Experts of a small language model.
Size: 13 layers, width 640, vocabulary 5395, 137M parameters.
Below are experts of layer 9 (counted from 0) of a mixture-of-experts language model. Rows are named router (the router's row for the expert), gate (a neuron's input weights, with its number), up (a neuron's input weights, with its number) and show model dimensions 0-79. Each number is 128 + 24 x the weight over its row's rms, rounded and kept within 0 to 255. Numbers have three digits each.
Before each expert's rows: a language model's description of what the expert responds to; "gets" lists some tokens that make up at least twice as much of what it gets as of all text. This comes from a sample of Wikipedia text that the model never trained on. Tokens count by the router's weight.

# expert 8
It responds to: Line breaks, table pipes and quantity words that start or end a unit of text, such as several, numerous, approximately, three, set of.
gets: "\n", " a", ")", " the", "==", " ("
router:115148140117111126122148130136162143160135152133156145114176117157146120104129169104113152080143145106120113118111098124166132119120173113182144165153124140171122132117142130105135142165132126158130097091151147107159159145157123067093126112
gate0:167086116125131106141116135153123171113113129162102127175057127132116074123121140148139122121149114134130167138131105154140140095099166146136121110093127130134107107110136125144156146159219148142132122144130122115097092182146113182103136113
up0:134147073164119136148090118077103165123118168137123124141107125110164150168125157110153123132139152119110123118133111140127101133124115130141146079112098118164109149115136081142120157116077131151126121136072136134113136156183185110130101136
gate1:097092131134121082163167147158111134125117117120126137146112092132158144168089143119147108142159111159127155061110132156149132105107162090114107095112120114086116145113121128124148174182170100128129134160096115134145146085127116099141135094
up1:144116124142104143143181156138137148125141097181144120142113090137155136149152127096114110117132132152152135152163134176112165163094109126153088113101119125082092139113132135155086138164126143158134141138143100160122145069086085115128115120
gate2:084126151145147131163135125121088126130084131134125147163171110099145124136126162130123080163121108141109122087128153145116132129118096138131110141132131124111127175143115129103176126135141148139097138115119177151118143089158119174111143114
up2:138169104127136121185148132112138167148153093083097136140157117112143135131104147160076083143138116133151129095153106155111154069135120139121124086114114109139140134155136134099156123109124164107133145140086107093125095121130159120122102142
gate3:130115143096158129177079140139129118131083112104102132115113141122126127135088110151126129101126130188119136114123135182131126116154213144077089112129126144126104119101162139142156144146110131123168107119114158143120147142108159138116141069
up3:145120103107150150100155126129149136127182141165098118122142136122159124166135104124135099132136139181132189117123110134177131174098093132103123140192109164148134116119108103126110132139134130120181109128085110118103135118155118116137106141
gate4:109105130106124117116145159118112127143156131132139143142132161123111155143090106134135106120172119111128082165081140129121119153101122126105135149111087137132132123154117148096190129134111140151134123119134122137138139084118116150164156113
up4:128075127165118144111120065109153141141115133078129086088134126148119106109165092133098144121208110095118098088176098147129122183136134152190136150095141152142168134149161143130111090112137162111111082138140111123114146130139152128158131153

# expert 4
It responds to: First letters or pieces of words split by the tokenizer, often after == or a hyphen, such as B(iography), aud, chap, bi.
gets: " B", " b", "B", " p", " c", "C"
router:136143125141114137105143165109153108138120133147121112146129100140160081132087116167159138124135128143138144155096122085137093153108140097111139145116145131133136131082139124141137175135159148147153159074117133159123162118141165095155112130
gate0:081128122147114105117146158148165131135147072153167164157096108151116117112120159165161133097120113145139144132088094137092139129115076093099107110106093143121098127114111144123121134139077113175120111131151172192146133116155090153098149117
up0:071112121143124116126146146095166134147078138106156159185096155147129121139093112109143144141130094148121107101140109103121134179090118150123138145100100128120133160113146139102142138160131114150177096123140089151117145105121108154103143148
gate1:096120163105166120167158140114121148116104127104111108164121129124135135114166113112151092122131113096134135139105114133152176124160162127130163125124129109125096164138104171150150115160071153124151145103130114109146121128128133112110157157
up1:129130134120177138148123149131113161128145099164117133137148109125104126123129145128149126111138115107110103114114113114123166145119114136143136099133187141117073133094068141140130136166070133120133163131123106125147109125117117091168106094
gate2:153102127101165120122123132124157133122139122143112146082130143155109122092148130140149133122118096151131152168141166116108122133166106123113163097113132118113130117129114123146164129135120129151131162137139132156153105144114149122164124070
up2:143135108124072133142128118158133147089165145141120123130154120105131121131124154144119125108125086110099133129112073139138093107116074167128142138120140148137189126141148127132144145115129134169168165133132171137103157076121114142122108142
gate3:154124128186104109092115138103169149096099135106151119101098147148179118102117141185130159135107159126139098102141131133142100117154167115120111102147126139158139151141133131103142145114133139139117124159114153096125150130107115133108100121
up3:117109157115151156139131116131111120134146104130101109132105160114155141121115131119089115093138162136097133149099127146131086074146152161077164151100096141077086119134156122165147117117153125120148146130127138139134160105110088159105148114
gate4:140126164140141120099160179131134102131183135115148139131128175106127145089137151141123142121144124115151123134115094118097130110172089124148168161092117159140107098146136103131138112115115134150146165103105133119109139110113109123146158172
up4:149161083143125147117151129119120134111129164108168128120137153113092133116142164136127142135108129094156137155143097129132135170106168156183117085166185119074138135132119129143074143122126098141152125131170116111129114137113137105125135119

# expert 5
It responds to: Verbs, prepositions and punctuation right after a subject or heading in prose and lists, such as was, became, joined, to, of.
gets: " in", " was", ",", " of", " the", " on"
router:124137140108137124129127123158151148184148142140134162132135110135142114056130154068112142095154131129120113139102111141163128147121160098175157158163110153105143112115150130094139157169126114157110093134134144174143143123150115115102119116
gate0:134126174149130102099120179128118125155098153124111130144111129128158147109109144136119100124161156161139145097116151132119125116141169160117119102121128147153146154154101143129173137155160112130109150153145138160130141115125153124143145132
up0:104145131185120107081151138119197114189071139135100159109147150126102120111159134105128135117115134126163137113132124123096121125170169115157153143123118137102138111131115129128147111113155093125147132130113144183134128134119150098120136116
gate1:150125153089106079108136130157138127113157154102105123148129103147123154106146142102146116126148096167126128150117159110136094140131136141110162129117126117079101101122141137151194125125161125150124147121092154132151124128179157148143126131
up1:148129106107141116090117151125139095138092084148182178133159108117146151131105113099120139118149151107128151112164124128109151125139155149119154190140157145163124149124080118150104151141132077137141106086132100108077162118125155144118133131
gate2:140167146127110113142116133174119107150134133105107121152171118119162154087123134106102119168088136162156093144099187133153112114147132108107153134153141151084095127122098144094184082173155148137155133150099135124122085141117145132118109149
up2:131145149140148156158156158169112178191134106072127124163158130154145168150142115141125110155119088103169130139093199159154065084119137099126087126130142147117165108114128163129152167155151108106130136140128182143148095177083165130103116094
gate3:111113112159136160084181114087179100082120137141140141127105110114137118094121109128090129165095118163166150080100144129132136125116137120126142093138145109136123129127138126157161197127183122117106115118117152141072142138148113132167126102
up3:130141124148160125119120172106135124149110115127124137136116149129151148146100136160099097173135163089148098145151088120129145118120116155188108133164108134131059096113089118157193141146121125126153123137112123114122125133173127118111123131
gate4:092116136138147109156102126169126113119111111115133133131153141136123123132093149108152136179113185163143119175127148168155136118122125103130123115124160137117163127112156094153134129138157125114123100137177165116084166146148103175093145117
up4:146137147107114119139151098123114147142118138151134133154128132118139133134139098158118126080139101116121142084099140102103127158145116158144137122160092119127108123150095171111101122120096164136101108111109113108159100093144148096145079150

# expert 16
It responds to: Nouns and pronouns following the, this, of, in, often plural or suffixed, such as countries, films, previous, abilities, his.
gets: " |", " the", " this", "s", "'s", " his"
router:128113126106121111145128116194191119140123136139135150129122077119122118114131141106101145100135151126101082119109102138137111164128153127200137152145120152129119114140131126109130146183126119147114092121132130125140135154111099089100119116
gate0:139089144117153121102131132166111124132116142122104105152108173102170131097119115131127127106150151170133126119106118132129158113133135135129115133154128105122092143110155140096188161153139085135140128150146101147089163126111138139142123082
up0:144111138105129135114099133089128136135134097101149135075132107120141112140126138135095101127120135115120111170150116159171124089091142123100159111152175102166132138104149097126097128084119158112119137169116119118099141132136136127113138123
gate1:104101111127144117161113123136134149112134138102121136138142121089142131142136096125099120147086123142132127154118161129093120093134139135110112112124130151108150142141148094146185123105146093121120126134135122141132138149109099109149141109
up1:154126141111173128119134116143121138154124165100158116147100139135154156111129099116110174156123126120146163150146144145129146143135104096113115135109139143093137118124118134146138130179124094103184119144166149108139121151112085148118120137
gate2:118114156138145150102127119106119107167125136101136100143122141131128097166138130127157100133085109128126154176080128132117133127111154084088151148135167134123142130119152100114176137085172114157119106138136135127125099164126145141138132110
up2:155117148136148111105106145110116123145132150140133131115127075184176127151115122121126166142108118095104097097135092107148080122087109166131141135138089157106121109146124180123174167112133130131136134136126163186129142146154114055118123164
gate3:104120111127141160174133139105080131134091150148150097126128147119100144113120132126161081143153110161115146095119157112107101110111136127116132110118131135135117109128158125160189156115133133165106150124105129141111140116150156155118151125
up3:147136109093123135103120126121138137121114152143159084095147113132181143137113114118140135137166119162125133137146129146110166134151100097173117111125144157114170072141127131114157098139131161087147097131136142127155129116171123101140140107
gate4:132111140112113143139145102108113156116096120090111131155167105087154146142139116108188090130111156126132129141133116146131133113121131110125116084175140110109146123120130117123185153126195164147150169165102100110119116130131128109125120087
up4:142155115099119153115132119120162177137115151133167133132104157095126148137116132101156125145146132148138114095101117140121164097155131107106127129140085122103157156108099123112178124110129114144167136181169124090073095102152124131103140152

# expert 31
It responds to: Quotation marks, colons, symbols and field words in infoboxes and vote tables, such as Website, ±%, Swing, Label, editor.
gets: ".", " \"", " 0", " (", " ", "′"
router:121137118144081146114164122149149128149131127106171138117161105136097113127123131128120161076121173097143104089123124109171120107128163126138129199157120107130143071131107129099124143137130134143117123101154144159162149148132115098100128120
gate0:149145160130120129132161142124114109135130128126097160153132136119133091183108126118155098138144141150116168161117129128111114131082148138128168134101144166126079125111114128077166129128166106122133188133144103106112124086157141103172120108
up0:093148117144112127134106119143137132125102102147156145097107093172142108139127135156120136147105133122095157170077101117102122103126154140127121123094081110191116141110152106099166116110120114102121157175141116143158068101131110140153115090
gate1:144135155134117091114153122125137152150120129117124121138122086113163096093103141145114136145147110132133128135099140152120138136095154164110155134115135131120117152139137168110161179100180169188120143141135150102128090098077112145142114092
up1:144110153115146128141147100148142106147146128135127134147126108145125165137155141105167151113091128158147106135139138110128148103125180147147086123141120141132146134154152148170098136121136165184151162164123132096110096081119115143159173149
gate2:142082140117100114196138109115178141132099109120135160145150117116132126135132148116157061130111111137117145129170134154105160158119122155120116109089153101081142174121115132100192133156153112168157095181126093148109077110142116143140121113
up2:126082156136092134158170092140154157124118150161124107116089111120109142175148117136145095114136094112059150086169120110169140155163143109140084094125135104093134124111117149097180185120091126135138123164124120158142078129118114150139149133
gate3:092107121114146094122087114122168148108142148112111139130132131115144112080111121114165168135164125153099148128149174122098110111088120147126132126141159091130132134114118089116150145144148079141087131093082110109151117109112161156101138128
up3:104113117129141114098102116138163191106149159148122118116121104120168095081102130108132173155168105177104146129154152091064126109089123140107150114124175111123133144128118122164138143130139075105125123088116159101158139094099133142097145138
gate4:147132080147143118113160135151105132104128106111128148102153120150144117124110155131132090139115088100099134104128111136123150107118097138131129134136132188135156152150158122140176147104101165148122087134100131083085119153125114152109150143
up4:126103187104077123102152166108138108092139104108145096156133150103132107130129123123144106137107137149130133098113127126091131137130107117129131113156097142131114112106124090118101148140105131135149118117114144118156134114117127129095153148

# expert 6
It responds to: Word-internal pieces, often containing k, that begin or continue an inflected word, such as ide, plann, merg, clos, or k in Chandrakant and Jurków.
gets: "–", "k", "-", "ik", "ak", "K"
router:114105131199087145138135149143128124126112153110157146122180076085151102149111125140056106099108149118117140171131126102203183076134142115096122185124132120139120094129125094099131139128124124138136142135123146128102159113120136115120111112
gate0:119085101175083112088130127108118112135141122097099161127148111109103142074144128134089071125157144143073133122122121140135130145145137147136158120116157117203136142129097114120148165166148120114128107071099128077139170139098072086172116105
up0:146114167074141156135130125126127126135131118156166117128112113144122131139095097170151152132112105093151120121121113125137121084139130136100060167137100174090131141113126167124119135100080114104120138175141140152119064164174176142128201137
gate1:104134106104162143127140160123111082144121114129153164128112161129134064125118106132122125107179141137132171133121174184143104119099139151151112132102126105140138129114113123141152147109170127155158125087098146082115112124068123132160157164
up1:182142163125122140166127107123140175126116149111108092155133113117128197135131118078148151128079100141150081124117097051150144162144125109107118100147131159124116133156142126110109124144119150135120174165141125161109139139151147117103097069
gate2:160120110143123123088100151125099120123131158115107093167134113125114139118146116134143185135146133103100140141127126117144174156152164120157094152112115134111111129146130095077191128139151111152175091098099118109094121119144104128080134156
up2:085141162129122148117151115130121163098137124132104096100106130106124147144120152109122135146138162138151111146113100149132145095150109128143082094129112139110153102155127108180104127167174103156131139116112133117181099108126131121138151103
gate3:113176132136169079127080133131121123173148149086167133123101162131146097112125082135114091154122072114150122113105139121108098139175117109116108131121117121120085116102156138104172108149111143139111090103050123096127161129136091116127134094
up3:107121122090159094135145109145110152123144128123134111115128116169129135120123094156121113133087119129142158162119162105109106143196129107149124131153119123082120117108128145124139092166147128139157115138115166144134114141131123111147122092
gate4:133139130137133092131154119133099163149137165125168110154121125130153088114129122104100130144135112138086153170081122117116087140117135118135165126109112145115175073123139091147184147148151126109134123119118104142134097114136131097101095145
up4:161114114130155128120110166139113153134124106164131116180048139148126143111122116139074142100170119151125121119148140112108107130112137130112123105138179172144135188123146067115092081136125128156143111138140117121134144110153163107122144099

# expert 14
It responds to: Years, digits and numeric fields in lists, tables and infoboxes, such as 1941, 2023, durations like 4:36, and born.
gets: " (", "\"", "4", " 6", "2", " 3"
router:106116130129085125124162108162164126148142152125150154111185107159128105112118159123110166078147151094110107120113110125163128133122168113180137158145123123181140125119119132098135147153130122154111122094144159138160145162143144068102125116
gate0:126087117116117158170093122126099101140125116154122136150151137123176140109071132127126083158142142184134139117109119148141147151130135160116138113124123162169145096124151166090178148149141134122129144111103088118132118099193119095130104111
up0:116121164134113109130112137165165123133138137080076088165079155155099102095165111131118132139121126148069121159151146091112107097124110123103137102147154087102126175137120101145148145138097145141142131116119141156121143129133144136100151156
gate1:112109117156162131131093132106115139151116145126106121134105104095109099137135124117126119149147132098118130153098190119146137163103115141129124074127077138123104088130117106151182179114144145138145110089137117151099142118055162184131078105
up1:080131118117135090126113142160133072131135160115145108147129133111104139110150135138104111154123118109155118137132114120145119099122167139151107144113116115117113135173139134120071094151137131136122144125113111147130107152112156140197143161
gate2:122129143119126078134120152135108115140102160107100141173107129097150123118144121108130126095129168156112126146123123130135161133100156112146134140136107162106139171110126150124180156120194105161134109118078148139126156116141139143138079130
up2:138138114133093113127133099125164145088131093137119150105132108103135078143107148123103075160153125127162135114153150089114119129113164116094134146116127160168151134101147135140162134161172148135163138147128162144132152139110111156126162149
gate3:141132116123133149113141126145138113132098137126166130144124122157152099130121119119170106147113115186128090144120143160131109126139128156099122126138120125167112117111144159123149145136152103136104132141123119108176158143132156150150142085
up3:173125150146139129137149146171135109134124088151126168132113116147136111160148135119109105143099151135106116128140128125089126120132147140096093118102072137123118121130134194112129162135150120123112129125077100143156137136140132128133103145
gate4:107140151126153118113076156128133135154111093114106144116136125121152158114098146099088087141115087120108087144147134141147123113112110145078126096116141166130127148081154147084151153124154150108133139151110121125126140140138114168158156073
up4:146127136125146122132127115151138122146100105115143149132112117120085133107084102128115138153129073148100109138117153151114130154141109122095107080104124114121128160124182123129135159157103096101111135117132138155128095110110119123175116148

# expert 3
It responds to: Commas, periods, closing parentheses, table pipes and connectives like although, during, including, featuring, where a clause or list continues.
gets: ".", " the", " |", ",", " and", " of"
router:115145142114129105121122122161146143182131116132127148134125115122151119059124152057088143087151152131102110120102112139150113148125154085167151144168113146115126116114140147095135154178129116159119115136132141172139146119126113116112118120
gate0:128081130134129122112109156137108170124109151098151119168126126150124141123142141135179090095128164158151122098172146159106150106120115124047127144122147155161139119142123136129213120113153161106116107120123133163126098164107120146159113076
up0:110162093113125122165129122113126112121141107127124116152135083135133136133091088121097112095169129102159125136056140130122131109135089104147098118152125112145118116161107132157132106156123097155112144116148131129162128102133146145140100123
gate1:111130158116124142132147152099105131131106104124164131143126126109155150116147105121126091121140159144156116143117103117141140152099106143112156091100132127120134107114141110116183131115157121140072122147133092122081142133162151148129112108
up1:130133149154141158130110128142130128104112125106111142143133118114110099137099144125125174126115104132131159146120125133098105111156128144155128118172153173133147139172139127113116142166159150173091149095128117148146114124075109131140147145
gate2:156182142127081187135105092112150136125149136082152137129091102105110131152075119137095128114134184084134126150137165088146112115070104150098111154095156106120076134151171168139183119125105095137128125133094174037094120112123110093125133106
up2:092119155124181129111147154133129107125124107154083128113116126153099139091126139126122113132094071134135113108136133163108122135129145113171133106153108147165121090100112100134097155117133158130100103113162104167137128152104121119140082124
gate3:110095134137129112117133130136095097112096144153111157154135084119135086068129136109128133119171153138140144127118127199141168108102076140160142118134149136140153112124130138100160129109216152119143161157120150141080128119126133145129174098
up3:152105158079118117168129139096146102129145135124127077174105174160098150128137133158107095134135131129118079104120120117096111146144168175128128120109168138174098100133137051153143141151137123142117125086122136094083099134111125122164130159
gate4:109123148113145098134106121137107096133139137116113120120124116123122124170093117156065085130147142162154124126099176131086155095114136129110085114119157118114142105142122137165203118144143143152136147127159154139156105160151156167136074114
up4:150132100119116138128108129146130122171166165183118149127152128129123093119137150104132086115096142105172135122088153147106099151191102106128131136182150138153186154120076100149125156137160118122106131092202108161136172129184119161153070138

# expert 10
It responds to: Table pipes and line breaks in track listings and lists, plus adverbs and auxiliaries such as currently, throughout, subsequently, been.
gets: " |", "\n", ")", " to", ":", " and"
router:117127129110119112143131121173180127144125141125141167141115096131133119112130147102107131106137148126106102117101106144131118146126155130201141145141117149119125133129147140114129146205123117152121088140133125112140136138114101079102111117
gate0:116157101097154110142109129086147131143153085096107191116119113088114115123095166096113153107134160127139104128134136139137145119109161167142094119150158134125154123093101139095197118089170129169131090135098170092108122138156142116103139104
up0:199101112122147151109141157138097108131110150135119106133114119117163111114155154122147081095131125150092093096173106092137124147086085096119157130139147123125122112162127122104121104146111128131133103138149109135108145114156141083166128096
gate1:148137083111153123169122120119116132104149158096109102136143118133163122139095116113111125114153139128139151116165132138122120152114113107124162107118121078155131106164133134145182155089152154151067108134150147121128152124157131121140123120
up1:147117068136119153158152090105073125122132182119135110120147156121120093111111069126133090088127132113134134130150132100096100155114147120160118080150124094116142113114159134150186120107152135154092110123148152127121165148160139140151140128
gate2:091133120113138152126161120100138141125131123068132103107142111154127112122148158156136152116153134141150168098113143169119108079137135151113136153168117129120119145112144123146184117153117130141115119134093124115112140131111148101108164145
up2:115145135155096126128091097144071133146075134165072138109129166137114144113087113108102136148140091067127096132137119095159115176131131088140138150181142116126134102127093104087132145094136173117111127140148123116126133083121123094129128109
gate3:087086155139147109116107117131090145132097108105125148180161134110130109122125155104114131096102138144153132101097150166131155120116126116132141096173130130134151135118114133124167141137136132128137145108092113113136157135121109155108160097
up3:111117119087075108154140161121099166132133180156151168197165105148136077132115069124156139134128111104118136142134111102153135190108096129128096131167179151120105137098153129137110101107155125120134154103146117127157150148137126108143140133
gate4:117146154147129106135130150129079131108133183142112132107122134100171147065086135099089152150120166115144135117126132094128116132096105149125159115091169182127113061164127106150165132121149134144140112092117140140107148112121116134165132077
up4:079137097111096133093152123090100166154070140096120127178110107114076165163130156100124114134162110100127138141110112125116116104103131073104152143095136172151146135141084114176135138121143101143074143112104133134124142133148150143121147081

# expert 30
It responds to: Middle syllables of foreign words and names, e.g. ot in Lokomotiv, ay in Uruguayan, per in Kalispera, ut in pharmaceutical, plus hyphens.
gets: "-", "ot", "–", " not", "y", "ay"
router:117130091178101150121189136114158127149156114123146125113125103141108106121095132140097148088094169097153094106136120092160150100149159142097115217145141145171140090131125113096147165140099133132139131103201145126161129109156147088124146138
gate0:108101120130139095122155114082132129115147091153126134114126097166149107136110114104130113125123136122148148133137138139099158131121122130137113139133104146109147095114151124111133181068105097154109087116126099130161131115117126101163107095
up0:109105119135131156127104154107126113091158142147125087121126135107110138123122137108124125141166123126094109114123128128135100086121151111094139082083094113166145162123146088123118136196129120107159111150122166149094109112109139126133169111
gate1:123100122124169125109116107149121128116141135130090111168153121168124135145165155126138128115137154116118108071148149103140111118142130178126131156153169100106088106116080130113186134103137124145105126166166104131151116119175156135108159117
up1:125133105106078112172201155100145127117090142141158111111118107108134162126096101121138090140131127130132113147125122166144111138129123079144124138098101137148134127122127132142099127134132130145149128134098152105122152140084133125153091133
gate2:146093134112194123141150110117145126097114167121050151114172112130105104093126165090134103092069098139150100137179145117122110154093155122131137161116099178111141145138127132132171094144133154116123125150118114177154063113099121162125142079
up2:129106148137106113116167163101128112153086102127146154147137119122086170160178103118136113119134112147139147146105091141128136124164141112162132112118105149130135182133110152089115157124158116167083111182137086130145137127124162133108103112
gate3:144165132121140110166140141125139151146129136120149101131099140112153152142136168116120148117133148132127156126141192158158175147113137131160101079140164164131144136124131129145148128111082114150108125111144137139124110123125105080096086095
up3:101090121132158099116142108111118147160089113139134109124090100121135080122133126169105160114127131141130110125153175054119116125122136130131104182136156133081124161131136105100145148118137141158143122125133127088121107118128130148100151168
gate4:158142139122086158148095102101065141146167117153115099137125063111137108104134131099177151127090108145148137140094112101094102124107146121095130100099160123132188147165149134122140098156153127125121105155136155115154113125093086119112125144
up4:139094131121099151126098104126078113139119069115124098118155132090119138127131132102138129127081141106162107128118172124130092135117117118082110067131184124158135137169118138110122126138140124119163139112131137123124132128142119109131089138

# expert 7
It responds to: Line breaks, table pipes, closing parentheses and semicolons ending entries, common in election tables; also discourse words like However, remained, both.
gets: "\n", " |", ")", ".", "==", " to"
router:127135134105113110135119125164172143163120143130139151143115107132134103100139167088107142117135145133106113112104103139153102143121159133193150147156116166131112116121148133107134150178125106155128087129140125113142150140125089083112123118
gate0:135137075137122128106068136097140147119102141118131086107121133119090134148097160130134133143153136169106153158115113137130172122143155144127127087144156132110086168098156146104197117139154160135154136134143120145120128138137127111117115086
up0:111121167107128129184162093148092120143185096121101159126139167125168120100147112119145090109112114089150132118105109158113096111121104124142152137126120087116128089165096110131094141162115094094085112141121136135159107165142133130138107139
gate1:091096127125113163086141094091160083112132128123117131177118127115138111109123140157142149139129117163091121140122136125126135118090133130109137119134142090134112151140122156155173164139150143109114121115149089101148111146138145134139152112
up1:144139124135122164119119112121144109123114138124109108158142148103118130114120114109096163128106114128100137141132121127128130083106140119093159145139129128159085148138134118133142127111130101139107145123133141110130134115101094113141184121
gate2:151139149158114128094131118112109137139115130105134146101129152108101134103134129171121110150130154145106096102111124154132152123121119087113153115088133107128141147084093136081193129136121103148136109130085132132121127117105134150155118088
up2:140147114101108106100177122134091111131131147173124105101129136124103169109101135168136115127120149097165110092131125128102154081128098121153190096126149160125135145134134125126147131172097132147166125091154140121115132100137165127108121097
gate3:140085121139087105133110152105125124123113091126070163143145131126124097149106132126125114153110122140156104121090106138138080133109135130125129149169159118119167109142190134111209143143108096141139138135132106125119121133136109148099147111
up3:098133137139150149158113145116140114122132153100103105124101135104127101131143126129129091132139101108128107104132051151141097116077139118126115116080117150155099104120168137143127090167158156109146160126130137117114129165143119202121142084
gate4:125088140093137074138089136139137114126120128084134126104113121145125172148119156132125109103086132144163151110099138154109172087104138103124162121119113136122068141160119172105140137126138140116146127149088139139107134166119131145109116097
up4:110113127144106148122127117113120109094155139144170097127120131099115123117120108162136099140142162151117155113141116101145166156160161182110093157147159130118173147127146094170137092149127125108137130126147113107119176081157163133141134137

# expert 13
It responds to: Second piece of foreign proper names after a capital initial, especially D, as in D-im-itar or D-ap-u; also single capital letters.
gets: " D", " ", " K", " M", " A", " S"
router:160151152142098100137163117157140136087140130148125135122142103149112122145125111113130095135145169132134144126123131069126104111133099143120145189089137100152165130116119098093120140124123107146109115146138154115136102157120120103117100137
gate0:141142157110124136099109148126127136118134139134123097101165131126116164108140123129142112112139132151082124091120093141135179158095118117103166107121157131123139135096151085153193109119074124129081147150101133125133137119137102113135116127
up0:145142146129127146166140111154080159095115097124143128135107153139134098094155147129108119142137168136130122162137129154147114123112158128162096081126137135125130084089080152148102107145133123157145126112107102154153151133098154153108126135
gate1:127090093120093145080121104107094100114101152144111128144128119150129187145154124147124121108128196150168129071122098154135080105109138121127087127091170103093099138134111105134153113142154088155091107107133129117127171107129113134089096117
up1:146124091121122153126104135137114107111114136139118125114159151137148173144134131152128100151142162144172107115110134147128070097104114125103136145099147103125117118120122071122152118155124096150115131119100126146151171131149169138082125138
gate2:124162140058132136098141134127180102139109104120113160157111139122111162091150131081177084144139139146101102153126164145131142089134122208197134148130112114094151104136115114125152183116121162119131094124088087156130086108137136140160116150
up2:115136136101170104074121139145162127117125092178124091105128155093123148128095116118153156152119171133083146117115127153114169146152136151165150158131162118117154124156123090141141154089146146106127121155134104141108101113164137179143106144
gate3:135159182109150158145143092129120198097147122151117109150170127123147111149130128086152145119095141121093107086109135137140150126143168126100120141105120110136117116108141156134142121144148089188093128082145167146123104104171091114103156137
up3:160145127088162157136177095168118141114133107165127109120165170129111142118138137119148138123100152108113126067102128144123104106111128158154148151134089113139123154105100127127117117132112105144136146125163168097117049113159121149094113122
gate4:165136121099140125081128128076150174113166123136096114223132144157113185110143086121155186126154163142117121110085106158141121165107123144146188094109108111092164099137126132123139155154168162116110143098142087123106083123173119127108117115
up4:138123140108109152065112145138139158078141132142112126175140090152102188138140103147148179116194144164101130136083115094137102124086145100142133133119113125095143115115126126114079175135166119121150148152133105144131100106124113124125125110

# expert 25
It responds to: Quantifier adjectives like all, every, other, very, annual, and numbers or decimal points beginning coordinates, dates and percentages.
gets: " the", " \"", " of", " The", " 3", " 4"
router:123136126137091142127170109150153120166126135123161131109180121149115108127133119117131172067133165092115125078123090101174119100124163123141132178142111117144148087149096136098127138135128112146115129098150146143167151162131137078087131116
gate0:125127188098067133128080148163139108097087172136111131116135116127098120127156136125123092122142162175144118128124150143117139133107110136122180115116117169113095113091144132148233129109130136151135116109129145177136134160129172146136109100
up0:096110134113143150155133109171164152154174146126182140188071097135122140149080131178144124135128087126121121131080108085147109097162125147108127114123105099125115095137140142162110142145113130101102148106151118101085126127118107127149155119
gate1:080111145115132106113124124151136151130134133103169076158164168186145127134135131163117108147140140158164152129097096145082165116142123146124153118129129143125137114107111118118137163141164131118131098147144130118126117123091122133140144135
up1:148129116111106147132155127132147084121131161143112149129111123088143125118107121090134126117118134063102177148144121121188117126117143130147122116113121137111120132130144142126167088111081150120156147129094103166124124115148111173131131159
gate2:155110157121135098161143135142136158170150174116186121097117104119142137122146142116170077107088126112098121125100132138120159105133164164114114102124106104099102127142141141124160170138155081133145130091106165129093104121103123154149191146
up2:146113149108093126152119146141160134109182148129145077069131118132123097063121155100116099125094154095103102140139144133134145147118147172102120092139106078131144122147140143105165151117119097166166131059106114150128093139139154124128143124
gate3:095134139089109097157110111101100156136111148125124122143135106112162103120103126139135079123140111099115126088121128132128133106170140116121149126105134134104113135109098153175188104149117078167116142145095121155119132138129115111108148110
up3:131060095100182160121159116137126134132148147137138162083105139155085153111145132144176144149119157148149155161119096150138124146157100140089130143142111113133146122099140110112126140117180193106128111153162137113102150106123172155158157174
gate4:106133136112119148130126128108157142133140118150125114119102134113098128108093119143089143122126135150082127066084139128142135161118137133104133136123136131111115113120161143112188127113145154098138136165084134097151155156157117152134167153
up4:086125116135108133149122100086145140080116086130167098124096147136130125138157131120092099116116103118126153103114118150134158139166140189103124114099133134122145132155163158174140153144119125123149150132145145072135140143162146132145151164